{
  "num_hidden_layers": 12,
  "hidden_size": 128,
  "n_experts": 16,
  "experts_per_token": 2,
  "d_expert": 96,
  "d_shared_expert": 192,
  "hidden_act": "swiglu",
  "moe_layers": [1, 2, 3, 4, 5, 6, 7, 8, 9, 10, 11],
  "router_score": "sigmoid",
  "normalize_top_k": true,
  "routed_scale": 1.0,
  "balance_loss": 0.00652,
  "balance_bias": false,
  "n_groups": 4,
  "groups_per_token": 3,
  "init_std_router": 0.0271,
  "lr_router": 0.00127,
  "vocab_size": 2048,
  "norm": "rmsnorm",
  "norm_eps": 1e-06,
  "tie_word_embeddings": false,
  "optimizer": "muon_variant",
  "learning_rate": 0.0105,
  "beta1": 0.95,
  "batch_tokens": [32768, 65536, 131072, 262144],
  "max_seq_len": 256,
  "train_tokens": 421600000,
  "max_steps": 4176,
  "dataset": "wikipedia_en"
}
Below are experts of layer 4 (counted from 0) of a mixture-of-experts language model. Rows are named down (a neuron's output weights, with its number) and show model dimensions 0-127. Each number is 128 + 32 x the weight over its row's rms, rounded and kept within 0 to 255. Numbers have three digits each.
Before each expert's rows: "comes before" lists some tokens at least twice as common just after its tokens as in all text. This comes from a sample of Wikipedia text that the model never trained on. Tokens count by the router's weight.

# expert 8
comes before: " ", " the", " to", " in", " by", "ly"
down0:147194042090126167123076094134134119106154163129059151172190122169087160143079111093149074092179178184100130132197140115139116164148106104120092119116137091131128137150141105102066149137154130143135108090081127089115108118108108144112089107160090153109143150098113126157104119117071106101201125110191119109154137113098141196164117125088120142140165191112145160155119086084131072131078
down1:115114196138142141114136108140194122112136095137131094101126127168112204102116134168097132147109134153124141198184088073104110153122133045082081101132177107132104080112112122139155189151098121132107119149178140125137160095113163116164097129055137123129151108107096128082115154102102085138185064130148111139135126143133132144150141081170126068143094152180118127179135123025097132085063
down2:113154117123138129100192125135122180106163169184163159128109169122116108132134111155155107154118144142110156142141191173161079107108188082139161163143159095138130116185125105141065119143188126102136140188110128127096192128212102093129130148176161155068155117104158111071140096149121168145126093133146046094100153116108084163092075118112035105108119140103102131116116162182162111155138
down3:133142154138152100159106102156096161157143124099126115167114136111112111138144122084129122070145131106160158131111086159160098104209219151090095157140171114207150161104103148140146148120100123089130141139162106135095099103166121126137098173068140113150142106068097120095119142134036140179162087131078171098156178117113182091076174195169102098130117126059098129153144119166155175129143
down4:158164141143145166115140114181101154141135134097172132111084122136094154125170139127138157153158104137160080129181062129114153186129110125113059118139101120152135074140095111141098104140125108179119097114077099139169066129068179148149084136150100126059126110198100110133222176061121129180137109168119146160083135083109148126122131103146082066114095091159090127176132143149163108091178

# expert 10
comes before: ",", " of", "s", ".", ":", " and"
down0:146163134149120139092120135110080136058128120097154128090133120144149099093148085136158130136116172160155108113071144096145135097139160157139127136141125169102124052108142110171158197166149129182124097156158000172205130134076135107159116137125118077151180140121127121082118120143152165151132196088099137113158152123086202099155123139138080093125122113134129097094158100077113073137150
down1:166098127123139101141140086105149118109141132144152127114113157094071125144146077149128146064082109167131135171112143060155195080149150142130137105192097144116153084153080116117122122099171064132096161146085103109056186123103144154105197076046105136169123107096143134146143120181135118133146106137095066187137112116085124114119066155106070159135075141124130130133092197120169143107155
down2:175146149120140154104106174099107098150106126102110053176127153123168065124097142063076109145155074127099102182158118203123134073126126121123113115152178092110083117139161196187159154157122127136137179102096079133107196113160082146143157123061169123092099136115162150076141120083138108116151179127164097119146169104154141135167091150065157129163124087119141156099137096146145185148132
down3:163104169101095172120102147124119084089132088043150090156097140085134142172216055143146106075102129140104109124146204189130145171113083122106123166108117131095132174152129159090142141067121142200117121129140101157162112114085157105095124156099157115075071120094131174134106150160117105135129123095150145140101123084144159168104126195160144111171102113158131166169171157123135086109177
down4:124153103146140148144131152090073126139132161110081142168155169126100120174143143129176125093152120143135123155124194126155136153121112182101115143127076118174138115082086110066175149170044038092197119106137113144140099136062118141130176116151146173187111156105176116202143127152126167153109174181148136106134068164129171128182100116137144170149112155187116126138112135163133176135082

# expert 14
comes before: " the", " a", " in", " an", " he", " re"
down0:116105129103147109111188098125125180166121165122111088144117145105127098152156148132121115144080109109197151132140135162163112163142102162110152155150154219128142073097154165146144163182086123117097102073101086148113123117139078100097134175055128094191148093115164118146101175144116085123061096087161118168151205077153128137094058165170115155106137108131121102112143164125209108117111
down1:109081112110168138193156069109136114095174122116081163149145181092102171160164091164134145126108181158115110140101145111162124110155154167168204098139133100097139134066107147160148147089111077091172118158084135136150089115177159081155140070131169123083200139181167136099105146137164122030142113110136117113173133087129123094109139156110150108122150113088064094155134118133139122159186
down2:151104091080145168099075131081113201156189163176122118165169130092177118179105170115099108132104133140132179169146106105116217157162161142153133098084107082116105092131140099163126151078085101130125150101120116161133177141171116135117196169124101143139088133208141106154119163145102168136122098143162116132131079108169130145141153101116191132185126095088124110123081095181169148139178
down3:155135155218155148100090072202095050143106112163081128111133185100182147137143123150099096159092117077102164177121128178108109135077087118147183133088066150124132144143063150086161108149141149149141141127150162100133104114121086115138158121128135142150137096158114154140157097145117112114091191109110145109125170102112142170128119118173066055133123139143071090045138080127120141136099
down4:163137124176123175151151161121069135136122173114164150154115131130187141106075104193177182111089122155131110181093070124094160109113190134142085116187108119092099084112087047095152154078179174086079122094114089134134127130143119149082106135097122133105112133121077137116154077122068125087132112136152130119068102134082160167110150148184104136118134133104112177070137086112158136071128

# expert 3
comes before: " |", ".", ",", ";", ")", ":"
down0:069094190114132123138139157164150142120115181184172140128185107094126167075157113133086139116088205091091183081124092154131080155150084128090127140101144140113155134165081088163112063039103169192171070114127185113161130179091123130156150116089105135138130141151175134135132126132129184097137157103153126113125145107108157081152138096121149117137111123130109131050153179146126179117129
down1:144114107090111103094103104127131157122128087100138177131082087085112064178099103142118132141089138061118134156193143120140109147130060113129145171098147108039100129124143140122170104130115113124167113121103142148085137148070172145142130161078072125152175114113140113092106167114187160232116127173102163098138092181119131157117150170112088133120105186124112175095071178143139141187146
down2:086165141145159173072159149122175072103096206118071113156140139166126142103142077115111111142107153144134149148111181113201114127126109077165151080036140154181224099155098152141133136104159180113126122144144154168126107137117086136154135110128102138145108113141156094082158096165150137072100180141124112138143064117141118129177122124154139065049097113166105131169148110085147123132135
down3:156143133114125127109129142034147121111153085090205147155152143090136059101058106105080097105133113096113134171135153122139121112144126135084139105103152122152108149122112133107155150169155107153094110161142134182138122142112093120146121046075110118136210071070092101074111084108123071123121117084197120122187116122161130130127161085114064143092127145091174100131141121042099131143124
down4:159093071161086148172156121079154155162137151150137123064133113075172079125131188138182135133144080133134151143198105200139089107148101127129109092118157197132165159123166131124103089151104144122144069101140170189128151102084131145172162086164131134145124098123117175126193151088176105114144124131056146110104173124119114099140103117067154108077175068113159107111141138110106108157174

# expert 5
comes before: " ", "\n", " 0", " 1", " 2", " 3"
down0:134130124155096159110136142168123176080063110115136090104116139044125174056134130127132152082108120086123150106132065105146165125159106141123151088119098101105084070135099196155134135145071105120096113097137076213125140115131108112149056091189098172129174121108080106109140084085100157119138132158171139135153188166154099131168147153097147091066136159098146102120094151098120115176145
down1:076124147151083123113173166101163193161105144085083121086136101121116135134135115191109163135151141129164113108134129196166097074149134120161186105144138152197163140120154189129134103141125129132132029145136169102111105136154184105130190131056103106099140120142084122146111106114093135086154154143206152148124134133126128120121081088102061155185083157091160072101165116086133108119111
down2:145085111161185096074144072128091172139138150113145141156195162087111161098142096170125095074136139134173102113125135084175102187063116143081146110096166111105131131154151115136113104134164114145101109116163137137069165210139087145178139127139146122081130135143208129101142140057111170120065094121100125145119154172113126160094135132151148051135055090094127113142134170156096145158156
down3:109100081167144117185123170126130169143112137124098115140154161075068096129127170117154099119048200040135138106153173091128106133078139167142113131156086162096111168135077114114113135124144152112121155112151158106091124134134136167122193073161164085101100161087120151097080179121103183126150115159176134162139109141048168130134122102076154183120125147161129135148150115143125092117214
down4:174117114150122113183146066117159135163101102159163223160116119126162100141089117208152154127136163105154123082076162150125189126104114090074156128148129102126174154140086083090171126093167125136147095137150135131146149171163140133109083164103125167126108116158146151140131143113161122116133107062143175188185162160172119168142063126123167053171090146135106130155121106153096100175179

# expert 11
comes before: " |", "A", "C", "S", ")", "1"
down0:111101094194126094090182139205129120098142143196197116158092170104110130151082122143138114161086172166139084097109165169103092127089118104111120069097166112125108117149119107189140123143132188116163118082160077136150118159142161101122171117101194137150175133084116139131104152146150065131119073128095108155132138120132112144099128171162112118104104118141094049164120199115079108165077
down1:115137177176129121114122102169145208107136083083110105126117151136097131123100118101124095210110180134124127173082120085138081112120120141112173116033120084120105153197101116123133136147076158166170086171103097108132157106201176116184148122125173132150147115187180096197131144145112134145109105064157100121095124122147156143126112134071160104181122148139090091145135114122175131087089
down2:058067127133177152125154120123120135166112134113179078124158114075141126114112125168199138156113163093104167098110077084107062150119125122126134090115183224164139103176120165128108151076136116143073084162153161123125102132126122165028210132123092102138117099121135104122098161115131162116172126136086152128106144163121065161093110163130109170145149118077118117141188127125130099099111
down3:164060136123165062145160119157094141148135168137095105122132139165088122131146122149153188111159126158144190130106071138142125107149086091158115103098154124115098162164052152149175165144098132169121114131125103119148129098134168149144108149076094108115119168167051088140080109093158119122149125071077082159165095173192143147103161115148166102162148186133125140126048172125170100194121
down4:070160124126126161117182170126129138126124147119143161113098099168155109158066129094147157109142087111106160229163139134025117127134128089174152145109072105147089174110131108144091141147200084100138129130125178108147110134121165129099084103151166115130085090159129095122150075164107121079093106111110093121116131186129198096078121162130138134114048146194150169111110166110109127123104

# expert 9
comes before: "\n", "-", "|", " The", "==", "The"
down0:141134143092078084054145157157164126109133088125151105090139129125143141086152099105112226170110043113172111124097130126185110120109094126104155184153109072150106101164164115140060098117153162193090135063085081126121104097082145126109100124138166134095129121126093093129175132104111179158074085129105169154117077129109142114135118159136123119098063152162150182082157168114150116133123
down1:154136160138125125092098134141102093110097138191095060099084160103142155203118096072125088110133133111173150069184106106160120123154120147097182166146118107111192081142082126134163133139108148090131157123120175112215100092142125143171156102055096198138106091128145162144113147102113114074182167172125127150136082192182129116081132134151135090115101161139108137161082145153165117144131
down2:127157082040103132147187138090162123184175128190110138134175150083099188137153106140109134144168108143110146115100168070128116218173077142138142149130126218041142154104097101112143134144136189142151107167071123142164111181115154117151143119122141118092152097120094082123107120127112088109099122166121169129114139128106093129112135115075076189125113135114155078105147165122135132100078
down3:151121110117151094181118106082129097150109111078160201120114098102122128192129169193118150122099138141166078130110203118118113173076134128129143089075158112115094061143163113101125129135100129164098132099112162156114112096060148073131145119150148139163144136144085084144108193146148114198120167151174106101110125139106208148114182105159174086132141123153127153172078103158095083081170
down4:146143091179067147081171132148119124089120056110131120141116164172153179145116168100100078172097174086151070160107183199128102137114127129121123143151126054154096064141144155112115112127149027138141161101145114114186152158106109136116188165185154166141119127117133122111098134143061139086148124113118073132131159143127162122088161104155162122065106137161122113136062125182137125142129

# expert 13
comes before: "ed", "ing", "s", "ation", "er", "ment"
down0:150166151148134164110130231153155117034138129114160074088166177137069086117121156098121111114169103104167132119154114177140115140055101155176108101120110103096144066066121144075091112128117144063082117118164139073098132118174107132162096076152150099123138120189130110092074140177124128139142134185129115099101120104141127100102125137129095148136166137106122101117086123087188087158101
down1:098133136140143098133130088146102132102138099104151151179074197091103112173117125151168119144069173102173131108116132076100127147149134155138105108126090120118104133055068155096113174110184106149077185154143054114112105106133158126133122113173119145117084130184036102141153170086158122126105182142133061156117150143157129170160133110109150109103102197084137091110172143158147158134057
down2:143115151126099123172146154130112092133156095157088113138156146116200194158108148167104125131190129139142186100096125116157155069164122168137143089123147221106179205119167119131083120114144157168086097144124109117117116136080112122160107144153182130143089091162118123145196146077146112122105115084156203131163127185073165162112122076155187114086091146125134117192156133131121163153135
down3:102128123126113084142150139149129142117073123158068129093120097122106174096137119137148175149146132189132096102144157081143127094119193083127122157175116161110168127137106150138153131189109041180171073112106065155157168156113133158135102131096120103129171115149144117171166087121082133153121149112076163150093103153102210096048046110088158119152139142129142154159128128207097139147148
down4:109087168127134088123096121144107193144068112128173106156191116079140126103094125087176191105132123179094148070156146146122139045074198053122099090123110128163137098157103085120138083167111149113160114116133137162097125127194151097106116123123114089064135160093171135087086155142152111097182068108079115162124138099093088139149158156109108158147116136131168189148143126151122094123142